From a checkpoint of a small mixture-of-experts model trained on Wikipedia: vocabulary 16384.
Below are experts of layer 7 (counted from 0) of a mixture-of-experts language model. Rows are named router (the router's row for the expert), gate (a neuron's input weights, with its number), up (a neuron's input weights, with its number) and show model dimensions 160-239. Each number is 128 + 32 x the weight over its row's rms, rounded and kept within 0 to 255.
After each expert's rows: "comes after" lists some tokens at least twice as common just before its tokens as in all text. This comes from a sample of Wikipedia text that the model never trained on. Tokens count by the router's weight.

# expert 0
router [114 126 197 128 123  41  71 137 113 117  95 114 120 131 115 168  85 163 155  33 126  69 121 172  93 149 135 132 133 159  65 186 142 153 130 130 123 118 119 176 142 139 131 102 143 170  91 159 125 130 159 133 128 131 121 134 130 122 161 113 155 129  52 181 101 153 126 131  77 177  70 115 117  93 125 127 134 107 149 154]
gate0 [114 114 128 144 167 111  80  83 126 100 105  51 117 164 181 115 100 121 106  85 186  49 112 143 112 117 102 121 180 169 106 121 145 162 156 109 118 160 123 147 175 120 158 120 121 116  93 132 143 159 111 155 123  58 163 133  99  77 126  16  85  55 154 165  67  87  87 194 115 104 104 195 125 180 140 146 130 189 136 131]
up0 [114 127  77 119 172 102 128  72 143 100 137  79  95 138 131 127 158 124 163 129 110  90 130 152  84 159  80 125 168 162 101 114 126 123 125  90 126 132 115 169 140 145  81 108 124 167 137  95 121 201  83 198 133  90 140 149  75 110 175  60  87 142 168 155  97 126 131 162 123  70 109 168 103 202 134 142 135 190 157 140]
gate1 [111 133 102 160 153 137 129 145 180 176  55 135 140 123 102 127 172 121 123 136 143 148 157 167  94 134 156 166 175 132 134 117  97 172 127 167 135  90 138 128 103  84 139 178 133 150 138 155 130 140 149 139 137 146 116 124 173 161  93 165 166 142  83 154 130 139 141  84  95 149 129  79 102 132 105  94 152  83 151 126]
up1 [112 117 145 143 115 140  96 136 126 145 121 109 171 110 143 112 184 113  70 150 119 154 108  75 134 125 115  91 136 157 170  52 162  74 125 124 150 136  61  88 144  91 118 132 145 171 182 181 152 137 114  96 103 156  85 117 148 137 181 130 148 104  50 132 180 101 204 109 122 120 126 103  99 154 145 174 167 121 113 134]
comes after: " |", ".", ")", "s.", "°N", ")."

# expert 8
router [157 102 123  98 179  91 213 114 131 162 131 122 156  98 146 132 111 124 149 143 123 105 109 143 182 169 161 153 147  99 109 131 105 184 117 176 131 147 104  87  97 103 181 120 144  91 105 100 117 113 172 130 106 159 138  98 167 134 102  70 167 140 165 123 106 119 121 138 128 232  96 100 130 105 115 173  99  54 106 141]
gate0 [166 177 117 140 130 143 118 121 118 154 105  77  59 134 129 115  90 104 175 123 151 130 106  99 139  82 102 111 163 166 114 140 111 138 136 121 111 162 158 132 132 106  98  81 214 105 191 119 161 172  71 129 114  87 189  86 133 108  82  98 123 137 111  76 106 130  55 179 150 171  92 121 154 170 147 125  87 123 104 133]
up0 [ 71  94 198  80 142 155  98  48 117 145 160  63 115  95 111 143  94 128 168 166 149  76 150 129 125 128  77  60 133 164 156 147 191 110 100  87 109 125 136 135 176  94 145 163 118  76 106 144 148  87 110 206 143 120 170  76 128  45 101  77 166  98 123 199 118 164 110 155 107 157 158 162 130 185 118 106 164 157 151 152]
gate1 [161  99  95 134 158 140 123 214 130 141 122 176 155 153 107 105 122 119 178 115  40 121 213 118 149 126 126 191 111 152 102 164 125 163 123 115 108 112 104 114  76 166 165  79 111 117  48 205 160 158 144 120  96 107 118 141 102 191 129 136  77 128 157 152 189 137 118  90 174 129 182 147  92 109 110 132 122 142 171 120]
up1 [183 124 177 127 116 152  86 167  80 134 148 155 122 109 100 111 105 194 116 130 153 108 119 116 136 110 120  97  95 150 218 135 161 125 152 155  99 160 114 111 137 115 144 111 117 139 105 212 154 112 113  86 123  85  38 128 126 152 145 153 167 149 144 117 131 188 165 110  85 114 162  33 181 155  95 177 107 126 103 156]
comes after: "-", " the", "|", "′", "°", " (19"

# expert 26
router [173 136  83 144 150 133  91  25 145 142 109  91  37 128 157 153  99  35 138  67 133 114 154 110 138 195 128 109 115 130 230 167 112 137 130 151 128 112 153 129 169 170 142 186 136 181 125 130 100 104  94 119 129 194 135 136 117 127 165 170 118  90 127 139 112 150 127 110 116  82 185 135 144 108 118 192  97 197 124 168]
gate0 [129 177 149 131 127 132  63 113 178  62 109 133  91 133  90 126 187 151 146 159 167 129  84 127  79 130 143  67 180 150 141 106 136 116 100 123 125 109 126 108 151 110 111 105 171 142 129 142  85 170 152 105 155 177 108 182  47 135  58 107 191  91 123 199 122 158 147  69 159 111 169 120 134 129  99 161 154 125 118 159]
up0 [117 127  78 137 146 205 102 121 148  76 180 146 163 116  64 105 129 120 104 205 116 128 117  81  89 152 100 132  81 125 111 109  55 152 128 126 101 108 136 115 133  83  94  88 147 130 116 160  96 142 179 165 115 150 147  99 152 177 104  59  46  94  96 112 127 186 129  92 152 159  87 160 116 132  99 109 114 105  93  54]
gate1 [ 72  75 111 130 148 154 237 185 116 154 129 151 165  91 130 124 186 151 159 126 119 132 101 115  86  98 155 125 147  95 159 178 124 203 127 155 140 158  83 134 113 128 147 122 162 139 104 130 141 134  96 112  73  98 133 144  95 145 104 104 164 206 145 106 118 192  80 161 122 165 130  99  78 109 126 128 146 103  69 164]
up1 [121 174 164 151 129  72 130 157  87 164 123 145  69 132 172 127 133 139 134 129  91 152 141 103 117 143 141 164  82 138 141 137 121 169 183 146 123 162 116 109 134  68 128 145 114 142  99 118  62 116 157  87  97 140  82  65 132 102 126 114 151 117 183 111 110 182 149 115 183 108  58  88 156 140 111 139 127 117 108  66]
comes after: " the", " a", " The", " his", "'s", " first"

# expert 7
router [125 121 157  83  89 157 120 124 135 104  80 132 109 117 120  81  80 201 153 132 131 118 138 110 125 163 140 170  89  94 173 171 112  72 206 100 145 121 147  98 152 192 119 170  93 105  88 131 135 127 115 103 134 140 140 113 138  79 116 158 153 167  77 189 155 226 110 137 134 116  49  51 173 125 163 163 104 105 110 145]
gate0 [169 152 140 131 153 190 101 166  78 108 115 101 101 167 133 110 152 129  74 122  97  91 140 163 128  60 119 132  44 126 147  76  73 176 114 122  92 102  85 148 108 172 118 152  88 148 140 109 173 143 117 119  99 141 171 112 167 144 165  66 150 106 150 130 172 122  88 139 124 111 146 178 120 148 171 134 139 180 125 148]
up0 [102 181 147  82 108  93 162 153 131 107 207 123 184 119 144  96  87 137  76 100  84 159 159  79 112 139 136 162  78 117 122 180 135  85  71 100 115  97 173 144 112 136  88 115 169 154 159  90 109 108 151 104 114 161 138 150 153 150 151 104 132 113 154 115  57 134 132  64 175  75 185 122 153  87 130 148 122 112  95  85]
gate1 [144  74 111 105 124 164 163 106 143 150  86 116 185 100 154 202 107 140 189  72 147 170 127  85  82 124 170  46 122 121 132 134 119 112 162 111 140  50 151 137 158 166  39  93 157 164  96 144 146 192 190 155 131 145 148 203  98 166 130 154 157 150  87 122 103 149 169 161 113  96 136  88 130  75  69 134 141 121  97 124]
up1 [136  92 148 105 123 145  60 139 121 155  99 127 115 124 140 153 148 178 121  78 194 104 125 131 115  95 109 141 127  97 155 110  91  70 165 109  63 114  86 154 140 101 122 177  98 176 106 168 170 151 115 218 149 146 155  78 136  87  90 126 125 141  99 190 142 178 135 136  40 146  57 151 132 184 151 112 112 143  86 134]
comes after: "\n", " ", "-", "\n ", " 2", " DF"

# expert 12
router [136  91 118 110 100 119  45 188 144  79 110 115  42 150 130 157 115 208 126 100 112 128 134 136 149 131  75 127 157  63  85 135  89  69 140 105 161 100 126 166  97  96 133 192 112 138 118 141 143 170 115 146 186 181  70 146 116 132 157 164 116 126 105 147 132 109 128 129 139 112  51  82 132 136 122  91 135 162 162 130]
gate0 [ 82 147  96 152 130 100 129 100  96  83 109 113 133  72 125 155 134 118  58 134 142  99 187 123  64 113 120  62 157 124 169 109 107 151 163 139 106 100 165 163 137 163 126 119 138 102 107 131 135 109 126 190 195 104  96 104 128 136 146  97 123 178 152 107 126 123 255 189 152 148 158 108 148 147 142  46 109  98 155 117]
up0 [102 175 139 118 122 179 105 109  81 151 141 146 133 130 100 162 124 126 137 176 152 122 117 132 113  99 130 126 122 109 133  46 113 137  84 159 138 161 211  80  61 177  85 134 185 151 136 108  88 126 199 128 146 115 175 164 122  65 117 128 144 140 128 108 160 127 117 137 183 142 116  96 169 132 110  98  82  67 110  93]
gate1 [181 155  88 133 146 101 129 127 167 142 128  93 100 158 108 136 121 114 106 111 145  69  89 140 142 165  82 134 118 103 105 112 134 143 104 104 108 127 134 103 127 116 173 158 186 113 125  54 173 147 102  96  89 143 167 128 135 113 159 175 139 161 124 172  79  56  72  49  55  66 132 190  99 200 152 123 134 174 104 120]
up1 [134 115 133 123 126 192 129 154 142 185 135  98 104 115  82 113 128 163  98 102 144 123 193 161  96  80 156 126 148  78 116  85 157  56 131 137 136 105 135 146  73  77 155 125 122 134 125 102 132 125 141  99 125 140 112  97 128 108 131  83 132 195 174 108 126 152 135 150 108 181 127 122 107 156 125 146 106 110 102 120]
comes after: " of", " in", " for", " to", " with", " by"

# expert 13
router [161 126 151 107 150  69  99  71 154 147 145 102 161 130  90 170 136 177 115   0 115 152 117 162  89 195 129 100  85 167  14  78 131 123 134 136 130 120  91 134 116 123 110 100 179 154  71 134 137 106 147 108 158 160  86  97 115 130 166 104 118 101 105 182  62 109 143 162 144 136  33 136  53 152 101 122 146  81 135 133]
gate0 [129 136 131  93 103 144 103 186 142 106 152 139 108 141  83  87 160 133  86 149  88 136 162 144  75  95 106 188 127 105 141 143 150 144 124 101 188 109 149  96 133 168 126 137 149 109 175 122 121 123 179 106 111 106 146 142 174 178 139 148 123 110  94 109 157 151 107  89 119  66 155 116 123  92 150 124 144  96 200 161]
up0 [ 97  94 105 120 111 102 159 160 159 172 109 178 145  94 103  84 155 122  53 148  63 122 115 125 136 114 136 142 148 125 146 143 138 148 142  70 148 114 127 113 115 127  96  88 155 164 118 130 134 171 187 155  77 116 128 113 157 158 105 133 149 119 103 141 162 204 175 102 129  87 154  73 149 111 106  82  97 110 141 145]
gate1 [101  58 172 139 128 115 100 125 130 111 173 128 146 180 110 143  98 142 196 110 122 143 154 102 124  95 148 107 170  99 100 130 106  93 185 107 128  71 134 145 190 102  92 170 146 129 146  91 146 216  87 143 161 118 157  74  68  99 150 114  58  96 135 180  88  78 212 136  84 141 111 149  80 143 131  56 148 163 104  85]
up1 [146 123 170 143 144 100 131 133  93 114 157  81  96 144  71 154 171 136 164 137 124 100  90 176 128 142 100 159 118  89 114 156 142 169 155 199 122 139 114 119 176 129 141 145 167 105 139 156  84  59  74 115 173 146  96 128 131 128 142 182 135 174 129 110 142 132 128 138 174 154  92 136 111  81 107  82 164  87  99 136]
comes after: " =", "\n", " ==", "===", "==", "."

# expert 28
router [131 104 140 157 144 129 107 109 129 170 128 123 128 103 128  87 106 190  86  68 168 204 181  92 165  74 145 170 118 132 184 152 111 146 144 177  91 120 133 102 102 145  96 166  63 154  83 122  74 157 163 141  78 119 193 102 160 120 106 117 109 126 203 145 115 152 106 129 127 120 130  82 170 131 101 145 132 123 142 155]
gate0 [122 160 140 119 124 184 121 119 133 128 120 116 135 118 180 148 103 146 150  87 138 171 144 108 106 144 165 134  78  87 184 133 152 168 115  72 125 129 111  85 160 130 116 151 145 176 123 149 123 135 149  79 147  57 114 139 126 123 123 149 156  95 106 102 174 112 163 140  79  68 101 146 174  96 151 195 118 135 113 207]
up0 [168 121  85 136  91 186  98 125 162 159  82  72 215 153 147 198 191 117 176  92 173 174 143 140 110 168 102 144  93 166 128 184 148 103  83 133 165 128 105 104 125 141  69 240 132 109 144 110 140 142 129  82 161 162 124 142 137  92 130 165 135 127 165 134 114 178 163 157 107 115 123 162 100 119 152 143 170 105 128 106]
gate1 [157 165 111  88 159 118 146 150 115 141 128  69 118 151 130 123  79  97  70 146  73 138  97  96  96 127  94  91 121 163 131 127 163 153 145 108  93  92  97 159  97 104 141  49 172 111 142 109 115 103 136 139 150 199 134  41 126 135 118  66 119  88 112 151 131  58 131  84 109 127 135  69 145 171 117 129  98 132 149  69]
up1 [121 176 172 190 126 139 179 117 138 172 147 169  27 120 120  89 127 118 178 171  98 138  89 136 124  83 139 133  66 125 155 116 115 189  88 145 102 187 107 105 120 107 158 157 210 141  62  81  77 117 142 168  82 150 119 155 110 213 157 146 110  99 163 131 118 158 107  98  93 132 131 109 100  63  64 141 114  89 129  97]
comes after: " |", "-", " on", " by", "|", "On"

# expert 20
router [100 173  75 163 142 211  87 113 188 130 154  63 170 127 132  79 140  91 123 193 145 136 126 124 110 203 140  66 159 133 164 107 108 137  95 133 131 121 147 127 121  83 157  75 125  85 178 120 121 127  80 151  76 197 153  90 103 121 147  99 118 121 161  91 122  41 100  91  93 136 190 169 138  99  89 122 150 151 163 133]
gate0 [108 161 153 102  69 125 116 127 114 151 107 116  54 149 113 177 164 102 134 111 200 156 156 145 158 171 125 132 127 147 166  88 171 186  79 134 145 142 103 206 139 154 138 173 146  84 152 103  84 146 119 163  98 130 154 140 154 100 138 126 114 148  89 147  93 144 125  90 110 107 120 154 137  82 104  99 100 151 135 125]
up0 [152 156 145 124 150 113 168  80  53  98 152 106 153  94 111 126 137 199 106 110  88 130 172  81 117  59 139 121  77 182  56 109 139 162 175  69 168 110 117  92  70 115  86 133 117 174 151 145  49 129  92 116 127 168 115 164 130  75 105 111  99 153  90  90 111 144 105 115  88  64 157 168 163 113  67 127  89 120 134  84]
gate1 [117 128 130 164 129 158 132 135 124 159 162 178 151 113  59 120  71 113 166 124 147 103 129  89 131 147 180 140 126 129 171 109 133 132 145 157 131 154 148 140  86 103 146  76 120 182 137  71 149 118 123 108 147 180 187 128 164  95 128  61 119  26  96 146 130 126 184 117 150  81 181 100 134 182  72 137  68 150  91  94]
up1 [149  70  61 136 130 136 128 142  80 122  87 129 118 164 132 118 172 129 104 125 184 106 139 153 124 119 178 140  85 127 146 111  85 158 134  93 141 114 129 162 127 146 112  96 179  92 126 103 158  75 233  68 174  72  97 156  61 124 119  87 145  62 125 117 180 123 100 110 171 150 132 109  71 108 154 135  94 108 126 183]
comes after: " the", " a", " and", "'s", " c", " his"

# expert 5
router [ 76 137 130 167 133 123 145 172 129  96  89 180 115 102 158  62 117 115 107  75  76 118 140 127 138  97 132 179 167 148 101 122 129  67  76  89 160 159 147 124 152 206 150 111  66 156  99 183 157 132  89 131 168 118 112 120 117 118 128  62 104  87 162 134 115 178  48  58 116  65 221 179  86 150 176  65 102  99  86 137]
gate0 [110  85 120 152 156 126 121 182 117 110 120 112 115 135 123 113 174 129  92 140  77  97  96 141 130 115 118 123 145  87 147 148 109 194 127 168 125  82 112 127 169 155  91 158 159 126 170  82 124 157 130 156 134 104 164 145 156 124 122 148 164 191 125 120 161 149  92 159  69 127 121 144 139  84 104 121 171  82 156 160]
up0 [ 50  86 110 167 154 100 149 151  93 192 106  87  47 110 146 124 158 155 173 126  95  79 110 139 127 149 110 177 118 140 130  89 100 151 152  93  84 112  86 147 162  62  90 148 117 134 132 150 142  73  94 191 176  87  68 143 147 168 165 116 139 115 164 112  78 139 141  62 123 137 117 162 103 123 108 149 158 171 124 123]
gate1 [170 146 108 159 114 156 130 148 157 150 121 158 118  82  91 146 130 110 168  77  69  55 163 117 105 134 130  84 108  67 104  88 157 143 136 119 127  50 169 131  89 138 134 102 112  83  64 132 147  50 143  90 156 147 108 120 113  88 173 127 103 127 150 170 141 115 166 116 126 114 138 173 104 225 225 141 164  75  80 141]
up1 [160 170  69 105 134  94 173 134 149 135 130 134 175 154 150 147  92 112 147  68 153 135 155 120 125 165 165  89 115  98 144 209 145  95 124 123 129 116 135 156  67  96 117 117  69 111 141  96 125 128 140 124  88 139 154 138  73 100 162 145 174 115 132 134 195 129 173 141  89 138  77 115 165 147 169 132 146  82 137  89]
comes after: " |", "|", " where", " +", " 3:", " Sheet"

# expert 16
router [127 126  72 145  69 149 164 203 109 121 115 147 149 125 149  25  89  57 165 215 106 175 118  97 167 129 149  83 109 123 220 181  96 113 119 169  89 132  98 132 133 143 136  58 109 136 128 148 159 140  76 133   5  91 117 154 169 134 135  83 130 124 134 103 122 142  95 162 102 118 160 114  71 171 125 120 126 101 121 158]
gate0 [134  99 123 153 111 145 129 138 125 166 150  91 171 126 111 124 159 161 132 108  91  96  99 108 100 131 140 153 108 166 162 124 122 100 106 176  97 126  98 122 153 115  70 126  78 170  86  91 147 102 120  95 160 127 126 163 193 128 116 113 177 151 132 123 102 143 116  83 132 140 146 157  92 121 133 136 160 127 172 127]
up0 [184 152 127 125 115 126 149 128 110  92 106 120 127 138 104 106 117 106  97 161 175 169 127 103 146 131 128  71  98 154 172  88  88 127 127 167 125  72  80  70 107  96 111 121 100 141 142 200 100 136 182 141 105 151 182 100 145 150 143 119 138 178 199 168 114 118 158 120  77  90 159 162 125 168  95 128 127 151 142 142]
gate1 [174  79 129  84 178 104 108 116 147 109 102 106 106 162 133  95 139 144 182 118  73 117 156 156 152 127 139 141 171 117 174 146 179 138  84 153 185 129 104 128  97 119 103 144 107  98 151 123 115  76  63 129  62  85 123 103 119 151 128  89  99 100 175 106 159  76 120  98 154 118 159  80 140 132 134 155 146 111 131 111]
up1 [138  94 105  68 122 128  21 108 144 176 147  67 129 180 140 135 110 132 165 142  90  81 135 117 116 116 141 175 164  61 118 149 119  68 179 153  94 161 132 159 179 102 141 147 152 155 136  96 132  65 133  94 109 154 150 100 130 146 126  67 106 105 131 132 125 113 168 107  98 152 133 174  85 136 103 202 146 142 116 131]
comes after: " |", "|", "-", ":", ";", "',"

# expert 17
router [151  69 121 128 174 146 102 162 151  95 141 151 101 106 134 124 161  70 157 100 128 113 138  99 168  91 116 157 186 122   0 115  36 133 130 124 149 111 124 151 143 165 155 140 161  79 154 132 142 102 143 122 161 123 115 122 161 113 121 113 135  83 180 100 140 118  81  59 131 112 185 234 108 129 114 132  93 132 120 137]
gate0 [121  72 111 137 157 122  99 136 106 175 128  99 100 148 187 126 147 113 166 159 110  81  99 186 124 132 115 164 105 135 144 148 144  82 122 111  61  60 130 106 151  75 128 118 130 140  65  89 105  85 157 129 147 106 182 154 130 174 144 175 142 125 136  96 102 130 105 130  99 122  82 142  88 144 117 100 156 104 159 202]
up0 [145 150 121 189 205 145  95 143 128 110  91 158 152  43  99 163  96 129 139 186 157 144  96 113 118  99 141 143  99 151 113 146 119 146 120  80 204 103 107 102 107 140 160 110 134 123 202 155 132 158 128 136 146  98 138 107 104 114 132  72  45 130 114 155 117 136  98 184 111 101 153  83  94 135 190 170 108 170 119 142]
gate1 [112 108 185 173 142 122 139 142  86 135 110 158 128 135 104 135 165 111  73  96 142  82 139  89 136 121 171  96 107 114 129 109 132  98 119 158 100 147 158 127 172 124 136  63 111 179 128 206 145 144  84 159  77  89 157 160  71 115 122 125  89  95 170 151 136 128 147 104 124 174 136  61 108 124 133 101 161 110 173 149]
up1 [133 159 179 134 145 132 156 173 136  83 128  89  94 157 208 121 120 122  92 118 106 161 126  84 179 106  95 124 119 143 146  67 112 143 148 115  96 121  80 110 113 163 106 171 102 132 143 207 121 144 139 116 120 166  80 141  76 171  91 164 192 153 140 141 196 144  83  74 133 133 126  90 119 167 103 176 109 145  89 143]
comes after: " |", " the", " a", ":", "|", " an"

# expert 30
router [135 112 144 135 105 122  65 168  85 153 175 122  50 129 138 122 154 170  48 161 111 147 102 131  95 152 122 139 114 165  36 137 103 128 148 144 169 130 129 117 132  96 141  62 138 119 126 131 143 180 114 112  56 156 137 173 135 151  67  89 126 196  51  86 133 124 172 209 134 117  29 193 115 180  76 132 123  89 141 104]
gate0 [ 83 120 151  94 116 134 111 195 149 154 187 155 106 145 177  52 155 143 101  85 150  79 130 206 144 158 129 158 138 123 134 107 180  45 131 118 130 141 129 139 122 123  81 125 131  49  92 120 117 114  55 112 104 139 125  69 144  76 197 111  70 146 118 202 132 141 127 121 155 100 123 153 133 154 116 102  89 131  84 149]
up0 [144 194 114  79 150 129 127 114  86 106 123 146 113 134  69 177 121 133 135 105 184 101 128 226 105  95 207 100 107 138 135 137 129 126 104 148 139 175 120 130 168 159 144  94 131 105 145 115 140  76 171 130 167 101 131 170 175 136 137 157 158 152  94 115  95 140 140 120 103 129 112 161 102  93 181 126 133 133 125 145]
gate1 [104  95 159 122 163 136 137 121  72 148 109 132 168 102 143 123  94 110 141 119  98  87  89 128 129 137 158 153 174 165 122 149  59 107  60 149 134 164 142  75 133 139 102 115 110  82 124 190 132  90 179 152 158 147  92 169 133  99  69  69 117 134 102  98  77 202 122 117 130  38 148 124 150 177 156 116  53  53  90 111]
up1 [170  92  92 147 136 120 170  81 101 153 134 126 111 131 162 127 161 155 125 128 127 159 136 119 127 101 157 132 194 121 124 122 164 192 117  99 101  72 150 107  81 162 100 122 127 143 125  68 130 105 122 170 123 164 198 119 141 141 125 108 122 121 158  88 169  94 166  88 139  95  90 138 162 161 112 194 208 120  88  98]
comes after: "\n", " 1,", " 2,", "–18", " (aged", " (age"

# expert 27
router [128 165  77 172  94 125 180 194 119 175 128 124  72 129 104  48 144  98 111 138 165 100 110 132 149 109 168 104 133 159 159 150 100 143 127 131 178 113  53  99 100  46  67  85  83 177  86 152 120 146 152 139  82  86 138 169 102 122 130  99 120 102 159 119 117  97 147 120 118 149 117 123 102 149 154  71 184  99 117 131]
gate0 [158 155 124 102 158  71 121 111 169  89 101 100 147  80 131 107 121  91  89 115 125  85 151 117 156 145 138 128 105 152  40 155  45 149 111 138 166 119 106 113 106 119 143 159 138 116 129  73 145  78 115 149  94 119  90 146 114 148  88 115 131 172 128 132 149  74  98 164 205 114 199 128 148 127 173 158 138 138 141 133]
up0 [130 126 158 156 121  79 151 132  96  90 176 103 177 196 169 136  60 141 104 120 146 130 118 141  83 105  93 114 128 154 131 158  93 104 143 120 120 175  91 144 114 108 141 144 140 140 124 118 172 108 123 107 131  88 138 194 151 119 133  78 118 100 133 172 220 112  97 130 227 140 154 163 167 113 181 109 110  88 119 161]
gate1 [118 118 113 180 100  76  99 126  96 128 109 168 115 118 177 126 109 124 150 115 146 190 128 102 138 192  95 103  62 136 130 181 112  72 132 116 133  91 143  88 142 142 107  97  72 165 157 155 136 117 182 117  93  72 118 157 112 102 148 119  97 100 122 197 144 151 116 127 130 162 105 137  79 150 145  92 108  76 156 128]
up1 [ 89 109  89 155  87 165 178 110 141 114 113 142 119 109 121 164 144 157 150 158 146 114 162  35 132 136  99  79 132 126 113 139  99 139 160  97 157 142 130 114 146 115  98 111 176 176  85 169 146 174 148 128 161 101 187 136 138 148 105 113 177 121 139  83  95  77 179 148  48 108 119 189 118  69  99 205 150 144 175 127]
comes after: " 0", " in", " of", " the", " 1", " University"